From a checkpoint of a small mixture-of-experts model trained on Wikipedia: vocabulary 8192.
Below are experts of layer 4 (counted from 0) of a mixture-of-experts language model. Rows are named router (the router's row for the expert), gate (a neuron's input weights, with its number), up (a neuron's input weights, with its number) and show model dimensions 0-127. Each number is 128 + 24 x the weight over its row's rms, rounded and kept within 0 to 255. Numbers have three digits each.
Before each expert's rows: a language model's description of what the expert responds to. This comes from a sample of Wikipedia text that the model never trained on.

# expert 56
Description: Sentence-opening During, Following, Since, According; table divider rows; word pieces after headings; digits in years.
router:090100159101095101166105117155121100099097097101099105154094117148153110137095105106144097095110110160132106152146102141115097095157141124156152152159146160139139090092155095102130150130146131098109099138107163100113168155097099104163101157160099127132110118099113121106135118152119114109138149105100128114135158129103099101166104129144154159094103128163119156148091117120113096116120
gate1:191100095124104159094108075108143177138146150078151102122118086124099119102139137134136125139112133121116146102154174130135087164118120147110156105155143121124118120153107150170145182122159146124093183117144127101121101108134134139096144156062164114146127118138119077115129128095086128109115140130128135105125101117148149131095161119098134151141122097134133099147154127129103131131108
up1:089128101098157103144167172134134126145124144173137154112118132106126140161159169099133101143171104134140140139105119107106132135117111108128103135101147146113131132154166122145131085116109128135150118120149094149162166167100154110152165137127159173137122101098147101114097134159140155157146123130163144155202167149154130122138118107138138059162128126089101122144140148101122125166123
gate2:140148136133149117098183114069147164096177145144141181118152182167107122099159155130135120146136141135140125160155147083138120180161112131178139098126159127148114126124067167137089118131183088155148154150140106157131124131139117118135110110111116108119119122120106122111103179137128128136107100155171154126158141137158143132105136132126142145162152136156128115126143130108148106129138
up2:115136099159116153115165133128143174133138143134102146155112109144102134105113158117110185147103141140157144120168155137088094139136152160105151135148147118104095141097142150124156202184104115155164099156151116093133145131136072161137145126115137087115135135118150161124127145163142107129089160129125117151124144135153144127129135093125129104145162129108120107150138127146137194106085
gate3:168149117187116142075142160080147109125148190145141096098115143139150142184165124150106129150119132125124111127125161129119129174106111119122109149122115140145110085148124136143092128170179150110110141137171152112107107119142196136124160088104120137128123129131135111156104098134097118118107108141142140136181137140130112155121141135074110100141153076103144124124156138123120143136129
up3:111120122150169152161151104117166163124100159142150148149134132115085126112129146095126128134124170169089118130129155124124143097083113109124143111084142142138122149096127155137145159132099136168127131138112151131134091120118104157129116105099136146196172146093129098146110130136137126145137137157063114123093103120111153154140070155184106130146137133172127117173109140124134089108128
gate4:139143078126150125124142126120126161161145149145151155150128107104086168143166138121119126130162098091094155101138110126118156160140099163092130153113154090111105129127097133144139163181124112121101149133138096166115132125126095167119121114116138123140186091122138130158087101155103143096139110159116115145074107106130107157120119129115087105192111120136122137167158122131157127157097
up4:167153120159124122166151089114120159142124152141159149132114142099142119124080165135138119129108151116063125129148109168151087132118147121089100154076090123099149134157115087115078141077117083118144131105112138113125121093101135131108121117110137091147126183125143120136100137114193139136150123115124149121103126120136114160075132121092142142101147135102111081134126120145112144152134
gate5:134132104136124148076162122112164172194147124133139153129128105077090120114162161072105181134107111119123165086123132147131139169136113170116104151078145116140110114123122125147108125098100119130137146121142105101113141124148132141104120104131139071114106124175158135144138143132138156140108091108135127116080111141161113126148081122119101103150129155084132148100112095124151120114143
up5:137145114140127186149079155133088155119150128164162110118154130136152141076143168130154154125146107146128177108109134145082150162132146107139148128143130138177127137121137130098158119145116146150092088129107139102138139179147163113087095158145185100105108134116133113094115122097115130134098106145131131096115154163156140136137121088128129126154101170159127117159141144124172145125157
gate6:156138084131150145128168163140143087149169143121127132110122154131168137088137107137127147129166150095146163100157164144113161157124132169152147160133157116111169123192124136112129140159154116143132145135092111145120085109130145142155185121085120127134120144147150173117147122108148155133095139127108102113134060120112154165129114087162091116142119131131116104135153134129151103132095
up6:162132144134134153139113148188122133168162134128137103073063115101124160127146150130138108101129101107148144133120113088116139072124110124139107107160134117148147142118147125111101150133146133203170100083114121130144134118139117198135115110150145131153161136133138130136104135167145100110113148163177121128153116126113094109100132136132083090110135129121116141113128160137144135096175
gate7:134131112145129149078109101147139118143136112149112137172114118137148128133151169100083187107139110127124126107106125107119110138088136120155115130097071131110142164156103126142132137125139127159131128142142054139127086136134176126103149121102131158153140156135134190147096132098126113142122126152150122178141139141108107140143117095104114122164074154110174120086131117173099123123164
up7:109131110138100138119113128084097145169111122137114145099100152154115104125134163161159117129151101110123131149150105099118114106146116090071128124154141118109117151135201161126126124056133138154141121158125130112132092116074144121167147107086134140159151145151172105103148162111146130130106123126115147127107143149163146188169139118155162152124136153116125116131134164129146166150144
gate8:178167084127118140140114090132116134153106158157132118141138147116138132109141127110150162117128188131127152102096115110175150192133123119131102139075178129117084142130096126128091160138155146123152138140137078139087105135132135177145151110115153125137133171130123107147114128107150099148093146107123129194124095133134137169085146136128134126171159112116131121129161135114118147150105
up8:121131117105132138109167135094096107142091125120118088139113117146070125164137115161089135122101142124163163100153142131097136079133139140148105106131103123147170117090189151131158128100162155129103131156164118117158174094114156165104148124128109106115085131147152116127176115175116103149158118101126122110178147131160154154102130140144125115143108093129097098162144132111126128129135

# expert 3
Description: Degree signs, hemisphere letters and digits in geographic coordinates, plus LaTeX and chemical-notation symbols, table separators and odd word pieces like en(forcement).
router:097101157101094105169103117152115104101101097097100108159095119140155107131093107108137094098107106159133105151151099140112096100157141120147148149153145159144140089087149095109124154136148130093108101138108162099112163160097104102161099159157095132135106120096115120106131126149122114108142150105099119108130155128101104098168101142143156162096099123157118157149094117114115096121115
gate0:175134130119157145097143111104160145109131121168135143115112138091142129123131099113114169149118146103132106080162146122140130122100130135152114104158155133155116105134168091177150127122139127144150188092126143141137080117129125145109129138104138102159090129128127092148180118107138129151099108169141114139168116085147151128069175100113143137131094143093147131113142130145086131180146
up0:132086115163182133167139114165136150102126137130136140115172141132119136124132143116113142141146158146145159137113164116150152152078076117121082107080131118090159136133086127074140119173135107140122139102176128127139127167131156135137147103130127134154169160148137093105081107140156150125142139124131121121119135111172135154142134154121164110129096160127123155144133192130172140153140
gate1:175122099142147135123159118077143129126125164193151143126145152138133125143132081134132088165123115140161098109114146125143121147123148096112134142123110176099096133115130138114089075171099168143136142128169088174121131104137140127117121096135163136122154131154134125146113161111098162128129154133132125110129072141127073148132128145144072130123102133157097127103164111094107148130092
up1:143152123137088169099114161116111152129108118138105114123091129130162140118100148138091122151115120116117162121134103116117165164180120150132158133134162110177138106108178148122145118079121146167089152114116100089135091150107126123107143135107103145116154139129124159140143115142147092129142142143138130105136133153164120117121093107091079102135098118090086126175086090173131115166150
gate2:143149131149144115068118170093128124133126093119144123140149135151100134127128139098090148138092138135106160113091128133159161164108126124156131120108136116126135151059144127136119088133149107097155139086133103124152090135147111144096116070148152088126174114156127111144126140096107151188134128154136112172138142141117121137093133101115145113114159186151107111112158143131121142182148
up2:161091112119154164091160141129133155145142158141125114141119168134106080117151110164140148139136104119110122159112150106146144128140122094116097101114126128132103082130101125116153170110122061083097127133131177114130144132179152139151133137125113184143150105121130155139109113167064114140112150101152130095135100158113140153111150150129097144153079134140164114113131086110143122137105
gate3:123138105123097142132159134111088134087120162164136178129160164157092117095175119085091133149145147099113117120164153147125147142128172155096138078119111128106124133139156168125151112146122126083145149124121154199194109111136144135114144135108110134093108118158098133134121110141167170135112142141156094152106115133164145082121145135111128095140154117137135128133147129105117126123156
up3:171088118138145136136122091115154140132142124154095124093139111137113130142116109119145128164162112149101121133083126149109115141115139131157125147088160142164129164190112117077137136102146117098118121155174093147126126140080103151073114130100126092114094119114104110134129152163144123090159141141129090102139105093085083086155151092161137112145129148130151082144116107139144118138134
gate4:157132086139158146148111116093178131178143125100118147147154096140088119091111131136085137135134152134107138142133162126150114142111105075138155107128160175123145163108117136171165135136143123146119133192161113127113066138139119167106125130119143101133131130135132111107134129142115164151134113160120164163118103130143152134112114091148115113176120136086101066148131114082116122122134
up4:132108125163157112081144119117113129130132143115137141108128110125128113150151141183144130131100126107075121139115138176125128151149096161099092119151094119148096100128137124152123121101110120149122129129130141136098148117151112115136135092112173127131101098134091119173164115109120097124175135086104043145114181085126128142116106148066146114104137117106148096093170135123130152147118
gate5:211114136164100111121121142115143148117105151133123133119146143099099096126123146082135168131142139113098101140139126111096096159145087125120105142094105100108127144087108147110125151129129107183115137127122105110089082108183141124108135077125102099095123149160111145130101104102090135126128107123120173135128075136134123140114179086135164135156146106110159105112153126137105135121127
up5:120106115190115141130108127125141128084142158144123131125127107101114121105145087088117160135174103107100111104150141118108113140113174112070082082109123116181123136139135106125133132110145123115135122161113139115154145096084124150124123104134130137122118152136116173119081140138133129066089110158150104110147088137161176138153156130109142137114116143161083103084133117136109123106166
gate6:158182108183130133110177084097165134133144132153161172108153139097144097082126133112113156146136156134152125124115155156129166111100153115098069140148121141136113134100142165118148148116114130119113164157171134125132129105140124140098142174086120134146126101148146149143116138139142128129103122146109143101162140100132134148073109153151104092147150097112139108111189106115105113112115
up6:105123116105100162103101152101146151150121119096176110164128121157116166122101101162146089113147142124126152133165140097121111135138131108165115136096142102146143131191151160110135124132163146135130164118135105130132115163141128145120065157146085095132062148103143126112142106155131136090102100143115154165136103084114111123091107126109135110128114119124124164091132130101173126113084
gate7:175128109116108146134149117129140116140153160131146105096125116123160129135139111053128125123121161115077126118127122143156117120124177110109154119121112107114118134171113151167133129123104126131149170163082172119098132186163135174084150107115159104155146148106163147129139140097117134154117091133101111086126128135118114159140178134120094103123133129096127092084152145121153084143128
up7:116134133113119121095161131100178133121129147096142163090150155122112105115149184148153124135120100124142124119149122109102112129156127155126135150138117112099150184126111128128095151139150088147081133093164133151111103087131142124139159129158095091113143158129152124150125158145125139117123103159139111164140114084107091158131102055145116114119135137163138162152138115163114129105202

# expert 65
Description: Digits following a decimal point in statistics and election tables, such as 48.16%, 9.65, 0.05%, and units like km, sq.
router:114137145098113131157129146160116121130144095120117130151143120161139137099087165111138115093107094129121132108155124147107125095142133122156086145140105135116139122088162119125116159116153134112100177125092162087108147131095086109149106109168131141110130137100165072104099127148058132141133135087112095107114129120150125099135086138149156144087096128111167135168113099102158113128083
gate3:144084095130142193135150124140164171118111121148119116131170114162156150101134148132151121127135072142162122110112133125117126092107172162124133111135158116115159107118178127134147138107140132145144173164109122123093082145116057137173143097134137074137139116138116112136186113124076119101115111122147150132113122103108139127107108135118131126132130131148121106158166146180138115138142
up3:124160117156160140126147092156127142131140122133108142119095177117053137116141140174130137140127119077117159116110119152156117131121112127138144150127086149132106150133134186146121146138114089118142075131127131128104170082156169115166140149111123127111142098109128086155117178154139139127132124116169138165121100153175180119143169116107156135101126129084108153119128136097112121144118
gate4:120154155132167104154136098120153127106142123155064106155139115103134124144139117150137143094166154072141155079090120188127124124121142117144102125099139128113125165143114123133126152155118073144134106112138156140138150123160119130102068152139129137136133114135173153105109168120114129112129122152134180190169087140109137167109112135132146142145131135118129134147141090162161166132106
up4:143142141133184162127119097109126130151164099149187157136159131117130134145114116119150149114146091098142140147123184110124151117129122145086118136133152129112103144115108123123101156146168166159101141134101134135106152120163094144164146074161129117111155141140135084145098141134092187108112167069104163138112155149122140105118110135172104112148165112140132144131150121100103142144151
gate5:178112102119148162136147150143111158159096131118141143146103094163162093110106188145127127134122164156116119139147127144121152071122105169145127063099098094093139122089144120147154188142158133152132139100169116127101098087125150156126141129131148144129133128151104123120142148142081106150128096136135162128125103133137110136182118141101151104119127109130147159105167138127096123117107
up5:128168090145101101134151102156122126094100162083059100126148111130100112210146137134167109143134139149102138120120137115179118179114104137157100140126140075162141112152081126126159151135139125144121132125148123119155119125161121127115148181119109152136108116120143148090097135133125120115095111107126109134165105140135136140152157126170133116100146150172139158171130126126111119140109
gate6:128137130145088146115117131100147113086147132184152120171137133129113103154164141121117133082139139139162124151134130141086164136140136109121119145134098113097085122122123111132132108190125172154114094151143098122097118147099120114091142122143119126072112092110155143109107169113140098137104130093132131141140123111140147139120138052189132123186114113134099107147148096163109136133143
up6:116146147149160094127137159102152151150125155137101130152126138170145159088114144102149138141114126091160155166118155152102140154107097094126146129131144135118142111125113150118126179154105125133147131135179117101112152140113128140119106144066153135107080130128174153104110146133104115132075107129176074104092148113096141111143123106143158133133160156154148136111137114097074085122116
gate7:160116126139094128095129118124156155111137179145139128130135159131105138100100120172111152106126096087122168084094111152108152142148103122157134116114135109158140096150083112147122114157160161128126097090147152112162109117153123173132087142170143129097116165118086170115105088112130113125128116110097085125134143127154106092146158098159117137140121158144126142168099096143155128104168
up7:154112135125141131074118126170119130123154145147133116106146112133100144125132202157089130134121135109130135164163136156099177142173101110130116121105113119096149099119098100146153130145095108122168156132121165128117122114098130159138136089154147121077116121189131111108128117155153120131172148115105109132150097094102105120137135180154121165158133128111110111155160173172118140113134
gate8:150183108139133125129123103162107108174092122146135109167117132138121106103125166102154139166189137137135148123148130121127141106160114103141170158150136122142131135131104148180135111158126122147127159134110110148158108125111122166131164111081135114145070135138120087114105162122143131156135149173110092131097144149091103105110156118153150112086134096109160073109150128147155104117099
up8:165144137123120083097137133122137170123144111180155146140117126095148151134148111132141145131147138101155089148112105134121132104139132154108127106148152130149165161114162123153108137148107111158124141165142135121116070142139115133172100124134169141107150132124153137123154129118088137134153135141129129109070121125172092148176121196132110123124076184147127122193154130095147133120098
gate9:117151108162106125110168172149177158116131122101110154133104127153149179085123121113119195113117119147109151141112120104166121076103158109105168086160123110133123101129131143128103111129124110139167128118122134139151138143130134124149136166110132127127165122066113137129144115103138102164123070136106105109152146142142107111121067140166088120094136071152126124127118137104128114129105
up9:170143131073149114135139087091166118155105137186104092124143140123081112138161158100144118143168099113124148133112105109168134124090152121119145141141125132090118135085153132128130120126138102121141117165148119109139115153126108116107120109134128128149090168143108150156138107201104116109136146128138149122123052088117130126097094099163148159102112075116130149145126114144143140115133
gate10:131135144167143130167146134119125151127156133127152147130154096137109139080141093132129168121130133146166116189137128130114108145072135157110094109133124065133092158154105082139118103131161135129096147112126113121177155136162179099117135146114143129110108121077161132128149117136085125139116084149082094099131157139129157128153112110132108152119103143080123134143150144076143122128114
up10:117131101128118177131183150145096176108142148145085113161150142133169114131114138157169124135126124105151167127130155130143128181170112136167143135152126162139143132117155158071134125129127145136123117127129103153175113145110165160158061143103129127134121130145142159121111091145114094171142184158118122127149150139166133108164148115092135110145116120134081109132129108111105126119109